Experts of a small language model.
Experts: 16 experts in each of 9 layers, 480 SwiGLU neurons an expert, a sigmoid router.
Below are experts of layer 4 (counted from 0) of a mixture-of-experts language model. Rows are named router (the router's row for the expert), gate (a neuron's input weights, with its number), up (a neuron's input weights, with its number) and show model dimensions 0-191. Each number is 128 + 24 x the weight over its row's rms, rounded and kept within 0 to 255.
Before each expert's rows: a language model's description of what the expert responds to. This comes from a sample of Wikipedia text that the model never trained on.

# expert 15
What it handles: Capitalized first pieces of proper names, often surnames after a first name in tables or prose, such as Sp(icer), Te(er), Od(em), Jr, St.
router [122 103 108 135 168 123 175 128 168 123 169 123 158 126 124 120 120  91  98  91  95 151 115 159 156 155  42 129 109 114 110  85 144  74 147 117 133 180 148 116  95 139  91  90 147 136 131 117 154 115 115 113 128 149 162 123 158 119 157 116 138 115 120 138 149 129 129 137 118 131 162  99 118 107 111 116 150 126 134 119 141  98 123 118 133 129 122 139 155 108 106 102 113 113 151 127  92 142 160 152 139 154 153 129 120 150 129 128  78 127 100 105  90  93 152 147 132 128 115 114 138 162 156 138 100  73 139 146 117  39 110 132 131 108  83  91 131 136 109 143 116 137 156 127 126 150 140 145 131 107 142 147 117 114 116  99 171 104  90 143 156 126 139 155 116 152  99 150 173 138 142  96 122 137 104 125 152 108 135 135 148  95 148 129 156 111 164 150 128  85 110 166]
gate1 [185  82 106 123 150 146 172 106 105  91 155 119 134 119  81 141 146 116 126 124 108 165  98 141  98 120 128 137 177 127 120 152 137 128 176 139 136 127 132 155 173 119 162 160 116 139  93 117 132 122 138 141  73 110 141 129 146 123 128 136 106 142 112 145 143 107 122 116  70 110 120  95 108  98 124  95 158 149 121 122 161  76 168 169 141 164 141 118 110  99 113 102 111 125  96 117 138 110 111 105 132 140 122 134 127 138 116 101 127 114 116 127  97 155 137 138 183 136 136 134  78 115 100  88 123 110  93  99 171 104 102  87 111 126 123 107 147 126 124 145 128 143 132 140 149 147 150 176 151 149 124 148 121  77  94 121 106  89 153 157 137 131 139  66 109 142 164 152 156  89  91 159 102 154 134 119 104 126 105 147 120 132 129 153 116 137 109 116 104 126  82 143]
up1 [ 83 138 153 114 118 115  98 151 163 145 113 142 100 121 118  93 101 141 123  98 119 102  55  80 139 130 167 128  88 126  83 155 132 153 115 103 104 133 167 129 142 148  99 116 119 135 132 146 112 139  97 152 151 141 137 123  94 143 127  99 151 116 124 133 133 108 144 107 166 124 106 157  91 115 122 143 123 132 131 167 132 145 132 162 163 104 150  86 131 161 131 101 132 157 100 147 166 139 127 139 132  87 120 155 137 172 124 127 124 135 161 145 131 163  88 121 130 124 127 131 131 127 115 135 184 142 157 155  93 117 122 131 156 132 141 172  78 129 115 141 149 140 162 126 101 140 114 117 136  97 147  96  94 147 120 116  81 101  83  98  96 118 127 136 150 145 109 116 134 130 119 118  56 111 119 208 156 106 125 135 147 148 130 125 151 101  93 121 143 130 176 147]
gate2 [119 170 130 119 138 108 127  44 183 113 154 142 147 119 173 111 112 129 158 120 158 127 172 176  93 108 144 133 152 140 152 105 113  86 161 150 156 152 151 134 137 113 106 125 111 160 143 118 128 127 152 144 111  49 151 129 152 116 164 152 112 140 132 126 122  86 101 121  79  96 100 128 115 128 127 107 112 141 134 110 134  94 141 163 156 154 111 110 128  92 163 131 128 134 138 119  74  87 143 141 118 124 138 143 125 165 132 101 146 124 107 131 137 121 137 100 138 145 122 161 176 106 137 154 113  86  91 104 134  85 162 125 159 127 106 111 129 148 111 117 135  95 112 109 126 113 136  97 168 128  85 124 100 152  69  91 140 136 127 106 115 163 127 149 138 150 129 147 131 140 101 140 124 122 116 134 127  80 149 172 101 128 125 136 120 151 149 111  91 132 139 138]
up2 [109  91 114 147 120 180  80 141  90 120 122 137 157 136 117 115 133 135 117 116  89 137 104 119  93 135 137 117 126 138 132 109 136  76 106 131  92 131 107 120  55 100 156 118 163 161 139 155 111 134 121 162 123 113 136  98 153 172 141 148 118  94 133 144 131 115 103 152 132  80 106 119 110 123 135  80 153 133 140 113 115 119 155 157 147 177 139 114  90 128 162 154 115 158 161 106 165 128 122  85 128 133  94 104 140 132 128 161 156 147 158 140 149 112 131 159 113 106 117  79  97 116 142  97 106  91 143 146 151 143 150 115 126 131 113 100 134 113 130 137 157 111 123 139 106 105  93 108  96 130 102 120 139 142 176 107 151 124 154 103 119  91 121 158 112 112 132 146 118 191  85 182 151 136 155 129 113 133 133 125 105 133 132  65 151 153 132 106 151 123 102  88]
gate3 [181 121 176 123 115 124 158 137 120 116 101 159  71 128 142 118 113 126  81 139 117 119 143 125 169 168 119 105 141 107 172 115 115 128 142 150 102 138 203 111 143 106 101 143 106  97 112 122 185 117 148 134 124  95 137  93 109 134 123 132 108 155  83 157 135 105 115 157 136 155 128 169 126 111 160 121 155 134 130 136 145 121 130 139 121 120 148 101 172 128 169  98 143 103 143 105 114 179 127 133 126  81 143 155 136 123  87 117  95 130 131 128  91 152 106 110 148 160 130 111 148  78 138 117 137 118 139 105 102 112  85  80  99  86 111 135 158  72 112  78 155 120 135 119 108 110 128 119  96  94 121 129 104 160 138 108 116 153 125 127 170 127 102  94 140 126 186 151 131 132 115 118 138 120 141 107 111 121 131 146 127 104 167 108  95 141 109 128 121 153 145 136]
up3 [134 101 187 110 149 111 118  87  91 139 132 133 150 148 115  99 140 134 125 151 101 133 110 145 133 150 152 131 155 133 137 166 117  99 156 140 172 156 144 131 136 107  95  70 160 162 121 137 123 119  97 155 134 149 119  70 118 132 142 138 140 109 108 103 138 123  99 141 118 121 183 100 130 129 157 115  99 156  92 159 162 145 129 115 123 132 115 139 127 140 157 151 103  30 117 105 102 136  83 146 172 113 117 117 138 130 157 132 103 101 113 125 139 139 115 134 143 148 141  85 124  83 146 144 110 136 119 159  81 129 110 127 134 108 150 129 150 128 135 131 147 114  99 142 136 134 198 127 105 147 153 124 110 111 137 120 110 137 121 134 113  97 130 149  94 153 127 118  82 113 114 111 113 148 171 164 109 124 159 105 141 188 105 140 105 130 115 100 156 130 182 152]
gate4 [171 100 124 175 113 152  88 118 113  91 157 119 141 163 121 134 116  97 122 155 118  78 115 159 114 147 150 131 104 150 129 127  80 175  81 126 126 121 148 141 109 180 129 104 108 108 115 140 175 125  83 143 121 134  97 128  93 149  95 169 162 110 143 122 154 115 128 148 121 114 130  97 124 145 165 118 129  79 110 138 140 173 128 102 140  82 141 104 131 138 122 109  63 137 112 161 111 106 126 158 123 162 154 178 137 145 100 157 112 152 131  97 115 118 137 119 126 130 122 103 109 149 129 103 123 182 100 126 142 116 150 163 125 127 149 144 138 131 132  99 105 101  81 138 131 120 120 149 122  96 149 147 107 141 109 123 154 152 137 122 133 144 125 124 143  85 132  70 101 151 125 138 135 131 146 134  55 131  88 143 130 110 149 120  87 150 145 116 162  93 120 128]
up4 [108 129 139 120 124 131 160  73 184 140 181 121 153 124 145  99  84 134 100 140 134  98 117  99 112 135 110 132 113 135 127 131 149 118 124 175 142 153 130 146 146 127 133 120 151 137 159 129 106 124  95 120 119 141 139 144 153 121  92 103 152 140 134 156 120  96 144 136 149  55 119 149 134 123 126 165 152 119 122 161 134 178 138 145  89 114 129  93 105 213 149 135 120  98 145 109 119 116 140 129 130 108 155 117 137 142 137 124 143 107 102 125  82  73 152 170 124 187 129 173 141 153 148 130 133  95 167 154 108 109 171 137 150 121 153 129 159  88 127 110 167 148 130 126 159 136 136 116 109 110 125 134 152 111 166 126 116 132 111 101 126 113 128 147 126  80 134 125 122  57 166 125 124 166 105 122 112 147 157 149 152 121 137 123  89 145 116 101 139 157 124 105]
gate5 [121 158 136 139 130 154 100 123 159 131 149 129 116 110 104 132 113 131  47 127 141 134 152  87  85 129 116 135 135 123 170 151 181 121 127 128 108  95 132 137 114 105  91 113 124 144 110 128 145 154 101 131 131 154 139 147 102 136 154 161 141 151 108 101 107 152 122 141  85 144 144 138 133 116 137 124 119 152 104 129 138  84 170 101 169 123 120 106  85 119 147 148 174 135 100  95 135 111 156 111 109 120 123 131 135 159 165 116 130 155  90 113 103 125 124 177 112  82 136 138 153  75 108 132 108 157 157 106  95  92 128 136 146  79  96 180 158 145 124 102 145 135 158 156 157  87 128 138 143 159 142 168 115 130 146 109 160  91  84 108 165 130 144 153 131 116 141 150 138 129  99 132 127 120 124 158 154 158  73 146 143 135 129 106  90 108 173 116 148 119 146 132]
up5 [124 168 127 153 149 125 130 163 133 158 140 125 144 126  95 153 137 161 105  76 106 174 103 152 126 112 154 122 189 147 139  99 127 139  90 102 117 109 127 146 132 138 114 106 140 103 130 131 158 182 121 113 125 148 121 127 168 174 112 116 123 125 156 104 123 103 117  95 121 151 131 188 126 115 109 142 134 163 138 157 164 141 104 123 155 128 127  97 136 101 115 108 149 149 145  97 103 120 101 121  75 131 153 152 126 112 190 110 121 156  82 136 107 116 132 151 127 115 181 104 171 132  97 127 111 116  96 144 126 111 143 108 106 136 154 139 155 177 145 144 101 121  82 136 131  73 128 144 106 109 131 109 155  73 127 118 138 131 133  97 121 151 101 162 147  84 121 110 135 130 137 141 202 112  95 121 120 126  98  99 119 116 126 135 102 163 132 109  93 130 126 110]

# expert 6
What it handles: Single capital letters and opening fragments of names or rare words, especially abbreviated genus initials in taxonomy lists (B. robertoi) and model codes (HK33).
router [167 113 103 169 172  51 149 167 104 179 200 139 107 170 128 140 100  60 100 105  53 129 132 122 106  91 103 104 106 145 148 112 150 111 126 104 112 176 162 105  98 124 119 103 125 128 174 126 147 139 146 127  98 137 130 121 152 130 118 132 123 125 131 149 152 160  85 115 119 149 145  95 118 129 108 114 136 112 152  98 118 108 113 137 120 121 106 163 162 126 117 115 127 150 136 131 101 124 149 165 143 143 149 150 148 131 121 147 120 134 105 113  92  93 128 150  98 130 138 102  85 133 152 154 118 109 177 137 115 117 119 125 123  81 104 101 134 127 139 115 121  94 165 121 120 176 130 157 148 103 150 169 106 148 130 118 116  97 109 142 135 138 128 140 126 151 102 145 144 119 108 134 142 139  97 129 132  97 155 138 157 100 116 126 161 148 140 126 129  93 159 151]
gate1 [149 167 129  91 145 127 123  96 153 155 131 132 117 116 127 104 121 134 103  63 149 112 128 136 137 145 113  96 141 152 107 169 141 105 104 154 134 143 124 143 155 130 174  78 140 154 102 143 147 121 125 155 129 163 113 152 139 118 172 150 122 138  93 116 141 157 119 144 137 110 104 102 106  82 138 118 128 134 150 119 171 123  93  85 104 126  94 150 121 117 131  78 135 144 125  72 128 127 111  92 131  99 117 143 130 117 146  87  56 109 121 150 146 120  89 132  78 133 163 166 106 174 133 102 127 116 134  98  97 116 130 122 124 117 118 117 114 164 141 137 100 118 145 103 128 153 162 156 125 137 153 102 193 160 118 107 129 132 112 122  70 131 142 132 177 111 102  87 162 128 158 122 116 124 174 160 119 151 145 124 138 126 139 146 137 100 110 145  91 132 105 101]
up1 [150  85 113 113 145 163 135 113 125 110 114 141  62 126 133 170 126 129 129  69 120 149 160 137 107 125  54 138 127 122 116 143 120 137 125 110 152 149 117 165 161 111 145 130 128 108 135 129 192  90 185 185 115 122 106 107 174 151 130  86 122  87 125 136 171 126 140 110 124 133 108  85 134  74 112 110 119 147 166 131 135 150 137 128  81 121 143 126  80 116 155  93 114 123 149  99 128 101 164 121  89 121 179 117 163 103 138 119  81 128 105 120 123 118 109 121 144 116 139 132 113 138 139 151 119  93 123  93 132 104  87 137 126 137 166 122  99 164 130 163 142  90 137 102 130 128 151 106 118 116 120 105 136 118 131  93 148  97 124  80 142 107 136 110 131 114 122 139 156 118 130 117 136 110 152 122 127 134 143 134 126 137 114  89 173 112 136 127  74 118  97 125]
gate2 [131 131 159 133 164 132 138 142 166 126  85 155 122 173 136 143 117 117  99  99 183 151 157 153 125 119 161 134 140 133 130 118 107 140 137 126 124 163 116 153 108 109  99 131  92 134 122 159 128 102 115 145  75 125 116  93 101 146 118 148 133 141 112 108 135 136 111  53 110  84  99 134 135 180 157 115 149 130 133  78 155  94 124 108 147 127 130 120  92 109 152 132 136 147 165 131  92 122 114 170 143 152 143 152  81 131 133 160 190 158 139 172  77 106 110 122 130 131 156 142  94 151 126  92 101 129 122 140 142 176 146 137 126 143 105 135 127 192 134 128 117 130 155 135 167 101 165 117 118 137 137 131 133 130 155 124 119  96 139 100 139 176 127 140  68  91 124 121  99 126 123 174 132 130 115 121 127 104 118 131 142 119 155 160 142 119  95  92  99 126 147 122]
up2 [152 126 104 131  80 137 168  93 131 108  99 131 141 164  99 126 181 121 114 160  96 105 123 167 143 111 144 120 143 138 160 133  92  94 153 139 149 137 102 122 178 150 140 133 124 148 144 108 127 102 150 143 137 136 131 157 126 145 116 109 137  96  94 133 151 123 134 139  96 121 160  94 131 117 133 115 123 179 126 116 137 122 113 124 113 108 118 114 116 138 109 164 101 141 116 199 175 161 141 151 146 128 140 150 173 125 168 143 133 127  98 108 167 102 184 160 135 143 124 117 163 132 109 106 129 141 130  87 167 133 134 103 112 143 134 122 105 117 149 113 112 159 142  99  83 137 152 142 126 134 151 125 123 133 169 102 114 139 142 141 120 147 106 134 120 136 132 136  74  91 150  88 145  81 118 197 164  87  85 143 136 110 157 154 120 102 130 189 124 138 112 123]
gate3 [ 96 118 165  98 130 137 146 129 145 123 142 137 156  91 169 127 179 124 137  74 129 100  98 116 155 127 116  85 151  72 111 102 146 111 143 139 140 122 103  95 130 138 116 127 127 131 129 121 110 145 106 119 166 136 154 113 134 126  95 121 114 146 176 154 125  85 123 169 146 146 156 116  91 118 154 147 102 137 123 150 119 132 194 151  78  92 122 108 121 160 129 120 135 114 137  94 113 176 116 118 160  92 125 130  83 131 138 122  90 161 104 127 197 133 111 116 139 124 133 140 127 135 125 163 123 132 138  86 107  85 120 134  93 104 114 151 135 152 127 141 135 110 114 176 131 123 167 135  90 131 132 107 146 120 107 156 122 127 152 125 141 108  81 106 123 118 137  71 120 141 134 124 138 105 123  82 130 111 122 132 131 135 135  33 129 112 116 170 107 140 129 124]
up3 [144 124 135 141 113 157 140 122 131 153 119 150 180 112 129 111 106  88 117 128 130 135 145 139  85 151  62  85 137 112 133  80 130 110 123 130 147 128 100 104 160  95 175 122 151 116 129 166 170 146 125  98 128 137 110 116 109 108 148 124 131 130 136 169 129 102 151 162 139 115 190 119 106 117 124 133 110 107 113 186 101 134 151 163 120 149 156 159 121 150 121 136 101 110 133 144 122 158 126 135 143 119 100 119 171 104 173 135 128 115 124 137 137 134 115 147 125 115 148 115 142 158 134 104  67 123 129 125  90 106  79 156 129 172 113 122 110 162 118 154 140 145 136 147 115  84 151 137 154 142 190 122 154  92 115 128 141 133 116 111 198 161 127 136 159 147 100 103 135 175 140  96 131  90 120 131 141 111 126 114 140 188 117 125 135 100 141 126 126 162 152  86]
gate4 [139  77 120 150 125 134 111 164 131 140 137  44 103 112 131 178 124 157 150 114 120 128 117 156 143 150 149  97 150 153  96  77 138 123 140 154 125 152 117 124  98 146 140 139 168 112 131  97 100 109 124 110 147 114 101 126 148  63 128  90 126 122 133 125 109 124 138 159 100  89 123 142 128 147 145 169 176 157 164 118 136 147 153 128 128 113  81 148 133 143 153 157 135 115 150 142 109 119 121 141 149 109 170 176 161 124 158 155 113 124 116 173 122  80 157 141 131 152 120 126 125 144 132 138 165 152 127 146 164 140 115 132  92  93 105 112 102  98 105 163 148 131 143 139 139 133 142 103 167 159 118 110 146 115 163 103 134 117 131 106  73 170 117 128 115 128 114 120 125 102 137 105  79 103 120 105 136 134 157 109 166 100 137 180  93 143 118 123 112 146 125 169]
up4 [128 182 132 135 109 139 155 124 147  95 145 144 142 157 102  86 150 101 105 100 148 111 149 103  87 129 102 124  81  67 159 139 105 117 145 101 147 109 140 137 136  97 113 135 129 162 112 130 109  97 151 138 104 140 163 110 156 122 128 107 130 124 149  68 170 141 154 137 120 155 159 137 123 139 125 103 127 123 106 142  97 111 109 115 143 124 144 148 125 109  89  92 118 127  87 117 135 162 113 147 122 117  75  96 136 123  78  85  85 161 100  82 141 162 111 109 118 112 145 101 110 150 130 125 132  77 110 120 120  77 183 121 121 157 134 163 127 134 124  91 146 171 136 136 103 123 104 160 107 106 135 150 117 119  77 130 137 128 158 137 172  74 130 127 177 124 121 160 145 108 156 117 153 154  98 136 117 115 132 142 136 141 125 131 145 123 133 136 141  94 153  98]
gate5 [147 178 179 120 124 160  69 125 131 124 117 136 121  86 139 146  82 111 114 194  99 147 136 118 147 165 173 112 126 113 107 104 148 165 134 144 114  81  89 139 132 106 123 103 154 135  74 180 136 150 159 107 116 116  88 125 128 126 131  75 145 113 141 138 121 134 119 128 161 126  62 150 131 144 137 106 189 110 109 120 125 156 104 146 144 119 147 138 158 128  98 140 135 109 117 134 155 167 161 149 132 106 122 156 126 132  59 152 127 109 127 130 141 141 132 147  90 126 116 140 144 115 132 133 129 116 130 138 139  88 132 121 141 132 124  94 170 123 136 125 115 118 126 108  93 135  93 111 113 101 138 120 125  97 121 129 174  94 154 150 148 131 110 122 113 115 119 131 125 113 162  85 135 103 198 168 125 106 139 100 104 162  87 146 146 118 133 128 147 127 140 111]
up5 [160 104 139 112 100  90 135 135 161 158  98  55 145 124  92 152 148 119 115 134 130 131 151 125 115 150 117 100  79 153 154 168 119 126 122 133 125 132 132  97 158 127 135 124 131  98 121 109 137 124 132 120 135 120 150 108 137 142 129  98 138  81 159 149 133 137  93 163 104  82  73 155 110 122 117 148  88 112 132 138 140 116 163 154  84 123 114 152 142 145 139 124 123 147 107  80 127 124 131 132 134 104 141 133 156 113 117 150  94 138 102 133 135 132 153 109 135 133 112 107 120 107  68 138  89 131  74 154 138 122 127  97 131 111 153  99  35 147 114 115 102  95 104 147 126  85 135 127 122 117 123 113  85 141 105 129 117 129 101 108  84 127 128 132 155 122 138 113 102  95 119 134 140  92 128 167 158 133 131 105 116 130 148 175 129 115 104 171 196 146 120  92]

# expert 7
What it handles: Common nouns right after the, a or his, usually followed by of, in or to, such as role, record, debut, victory, capacity.
router [145  91 112 129 147 128 185 111 174 149 147 120 145 138 159 108 106  81  97  74  69 151  51 126 189 135 102 120 118  86 136  98 126  85 137 117 128 180 150 134 116 152 118  93 108 132 156 115 157 137 125 114 133 149 145 148 149  90 151 150 122 135 110 137 156 153 101 131  98 135 143 112 106 108 126 103 161 115 138 112 128 112 143 146 133 127 149 134 172 111 142 103 111 117 155 124 107 154 154 179 125 165 140 158 103 136 118 124 103 135  98  83 131 105 138 123 137 144 128  84 101 150 155 146  94 136 162 152 172 111 146 122 137 107 102  91 139 111 146 130 106  95 138 121 146 120  81 153 151 138 124 136  89 129 115 109 138 124 104 136 105 115 131 136 110 122  91 148 142 118 120 119 118 136 112 194 134 112 116 116 153  94 141  98 171 151 142 147 143 103 129 155]
gate1 [108 106 101  59 123  72 123 122 160 113  86  91  90 118 118 123 104 154 148 153 145 147 101 123 127 125 132 167 115 131 138 142 190 133 116 137 120 145 154 112 117 156  99 122 134 145 124 148 111 112 123 125 146 108 114 134 133 120 131 140 153  75 151 114  96 147 129 126 123 132 122 155  86 112 120  97 126  77  89 106  59 119 103 123 148 162 124 133 101 105 120  82 119 115  96 135 110 154 140 123 104 139 151 112 110 188 143 162  69 136 135 152 120 145  92 116 150 152 127 107 107 112 123 134  76 126  99 132 130 105 118 164  86 121 136 116 101 132 141 178 108 126 131 119  80 121 132 118 187 121 133 111 139 119 124 128 105 145 151  92 117 100 101 126 122 135 108 131 103 164  83 111 134 122 142 137  89 118 126 106 114 176  98 155 142 144 107 132 135  89  91 124]
up1 [132 136 123  99 139 100 127 127 133  93 138  93 113 158 124 107 134 145  98 114 145 151 129 111 128 142 138 127 158 153  88 131 160 110 131 125 109 103 130 122 124 163  78 116 131 142 185 107 168 117 151 129 107 137  84 121 131  91 118 167 111  83 151 114 120  71 107 108 148  96 139 150 124 141 131 161 149 163 135 184 126 128 133 120 104 167 139 131 154  95 103 131 124 112 143  94 111  79 135 162 158 137 101 147 115 107 130 129 135 140  87 157 143 131 189 122 119 113 143  91 136 184 124 122 132 172 113 138 156 127 122  99 169 120 194 139 105  98 119 136 114  88 153 121 153 129 120 126 147 123 113  94 109 173 102 115  80  95 119 149 109  97 123 150  86 105 150 127 104 139 134 134 136 146 136 147 137  96 114 171 165 117 144 127 140 169 136 146 135 136 188 125]
gate2 [111 147 120 170 100 154 124 100 116 150 107 113 131 136 168  97 135  45 108 129  95 150 106 158 116 176 131 143 153 145 136 104 136  98 106 117  96 101 107 108 121 151 136 128 162 133 136 104 123  89 123 158 150 112 139 109 137 134 106 105 155 105 135 140 122 167 123 115 126 110 179 119 176 160 177 135 102 132 133 169 146 108 111 124  88  91 157 121 153  94 156 141 109 133 113 122 160 133 156 151 118 151 123 113 127 173 115 132 157 161 146 117 111 161 182 115 118 131 127 120 143 113 121 160 111 134 109 147 133 125 139 128 118 109 156 140 166 142 165 147 105 131 158  83  82 138 106 117 121 138 143 135 140 106  95 132 120 119 148 120 100 122 161  60 134  95 120 113 150 122 141 150 181  78  83 128 154 147  96 131 148 118 129  96 102 144 158 120 151 109 135 162]
up2 [181  97 135 105 120  88 125 106  95  90 106  94  82 118  86 135 131 123 132 113 121 124 138 106 141 106 142 115 114 123 151 135 147 146 106 159  90 111 120 132 161 138 120 143 100  82 118 136 116 151 142 132  75 140 144 148 115 140 119 116 102 146 109 113 142 112 150 125 139 159  78 136 141 132 125 139 113 135  96 117  98 177 164  90 115 126 121 128  99 135 103 137 119 110 136 110 145 130  99  62 118 104 155 134 142 110 179 131 116 112  82 131 162 134  98 140 136 131 136 160 143 150 111 169 134 132 105 142 138 148  80  67 100 147 131 142 146 131 132 161 132 120  77 136 181 122 145 121 105 116  97 119 106 102 155 125 126 119 149  97 109 132  99 164  74 116 159 131 131 106 128 160 103 136  84 108 100  67 134 134 123  96 125 165 133  84 144 125 115 177 147 121]
gate3 [ 79 153 149 142 135 117 123 147 166 116 171 147 118 124 143 164 153  89 157 134 121 121 115 109  99 134 135 127 118 123 135 120 117 138  95 101 121 188 107 119 130 162 130  72 110 141 110 122 151 122 131 149 146 186 108 112 147 173 158 130 117 136 131 115 152 187 105 167 115 115 111 146 124 114 117 143 210  89 110 137 116 100 134  97 133 121 150 165 132 158 122 163 110 121 138  99 158 146 143 154 129 136 122 116  96 116 122 121 130 131 137 135 122  85 146 139 148 125 118 100 122 139 158  91 118 157 166 163 132 147 124 151 132 156 120 138 114 134 124 132 188 128 152 122  80 106 134 131 128 131 133 141 115 135 148 119 140 105 120  99 125 146 153 115 131 123 140  86 177 101 104 154 167 156 116  97 128 130 158 109 175  86 161  89 114  91  55 130 137 136 111 160]
up3 [123 158 135 136 120 123 185 125 157 115 121 106 112  75 113 160 146 144 112 146 117 141 103 109 171 133 145 124 122  89 135 153 129 128 109 142  81 164 131  96 161 112 122  90 145  91 108  84 160 126 137 139 110 115 110  99 141 167 181 140 150 126 164 147 157 145 109 194 113  99 111 134 125 111 120 116 189 149 121 121 140 101 150 118 137  87 154 115 168 164 128 133 149 151 112 104 164 122 126 103 164 164 118 142 135 128 128 183 118  95 142 113 118  97 144 161 145  82 115 128 113 110 137 129 108 129  98  91  77  98 143 157  86 116 127 134  94 133 123 112 100 103 107 127 121 137 115  95 166  84 132 139 122 108  97 147 142 111 126 101 123 144 137 128 154 153 111 113  97  88 100 137 150 121 133 107 124 136 143 117 154 111 126 119 143 149  48 128 124 147 115 133]
gate4 [122 167 133 126 129 138 131 154 141 142  90 113  61 137  74 128 108 141 142 102 110  97 158 144 128 130 132 139 128 144 158 109 127 140 171 162 125 103  99 109 121  96 173 162 150 136 120 122 148 118 113 135 114 136 133  90 137 126 120 105 116 157 145 183 124 131 123 148 141 121 130 121 155  91 141 119 160 112 164 132 103 104 153 135 132 140 105 113 137 114 113 119 130 124  92 160 149 133 143 109 123 115 165 138 112  85 167 148 109  99  82 141 134 132 141 114 132 113 133  68 142 127  93  93 169 106 152 129 176 175 122 149  76  41  99 128 116 131 164 150 125 106 102 111  93  90 147 112  94 158 160  93 129 139 160 149 132 140 130 158 137 148 113 117 129 165  99 134 117 131 143 142 122  80 107 120 141 114 119 103 169 132 143 168 149 158 139 125 148 112 168 117]
up4 [123 171 113  70 123 151 153 131 143 146 158 147 150 143 163 140 155 138 120 135 148 138  77  91 113 148 128 127  95 117 119  85 145 121 139 126 183 145 113 106 127 106 121 129 158 128  84 100 130 153 117 120 117 110 117 141 142 154 137  90 133  95 127 143 107 133 136  97 116 145 151 138 134 102 142 175  95 151 111 170 173 124 129 102 118 102 147 155 117 190 172 125 121 150  79 106 108 104 167 120  75 143 110 108  92 101 176 113 154 149 138 143 134 139 135 109  85 139 155 146 124  84 116 113 102 172 134 109 129 130 162 104 102 144 124 140 125 126 151 116 108 136 143 107 114 127 107 105 102 171 129 173 120 116 138 148 164 118 130 147 128 156 133 121 123 136 123  98 123 174  97 129 165  82 158 108 156 122 175 132  90 121 103 107 138  81 130 134 119 118  96 152]
gate5 [124 106 104 105 154 100  81 116 130  98 119 131 142 161 136 170 172 135 128  91 136 149 152 105 163  96 158  67 119 129 109 130 136 153 125 136 125 146 118 122 127 150 148 100 107 147  97 139 155 100 117 117 142 150 148 108 145 111  84 107 110  92 111 129 136 114 134 101  82 134 152 134 159 144 171 122 117  94 115 110 156 154 104 124 138 109 137 147 140 129 104 144 159 144 143 116 126 132 124 157  96 102 163 105  93 170 128 157 124 160 139  88 146 179 110 132 129 120 148 125 146 108  93 137 113 111 115  98 110 150 105 105 128 149  57 104 147 133 182 120 152  96 149 127 166 104 147  89 118 121 115 180 114 139 155 131 132 130  89 121 170 120 145 167 135 130 116 103 143 160 110 156 154  99  97 111 106  91 141 108 136 153  86  82  97 120 173 106 144 114 114 135]
up5 [144 125 136 115 104 137 114 131 113 132 100  86 145 100  94 120 131 145 136 122 149 140 134 152  81 114 123 151 119 155 158 141 104 124 131 139 139 101 127 132 129 130 120 147 138 141 107 120 126 134 154 121 117 100 114 158  81 147 131 125 107 128 127  93  65  75 108 122 131 113 126 114 138 100 130 167  92 170 144 116  99 101 114 170 141 139 106 174 135 179 153 132 112  84 133 194 153 108 137 121 171 140  97  96 191 140 114 121 134 123 152 183 143 150 116 162 119 117 104 140 117  98 125 140 151 121 137 135 131 137  81 112 124 107 151 135 134 100  76 143 124 150  65 138 112 154 125 146 124 140 172  99 156 128  87 118 142 157 157 161 129 157  87  76  85 140 122 159 111 147 178 120 123 147 118 134 150 141 159 136 114 106 139 168 133 151  86 140 134 119 116 138]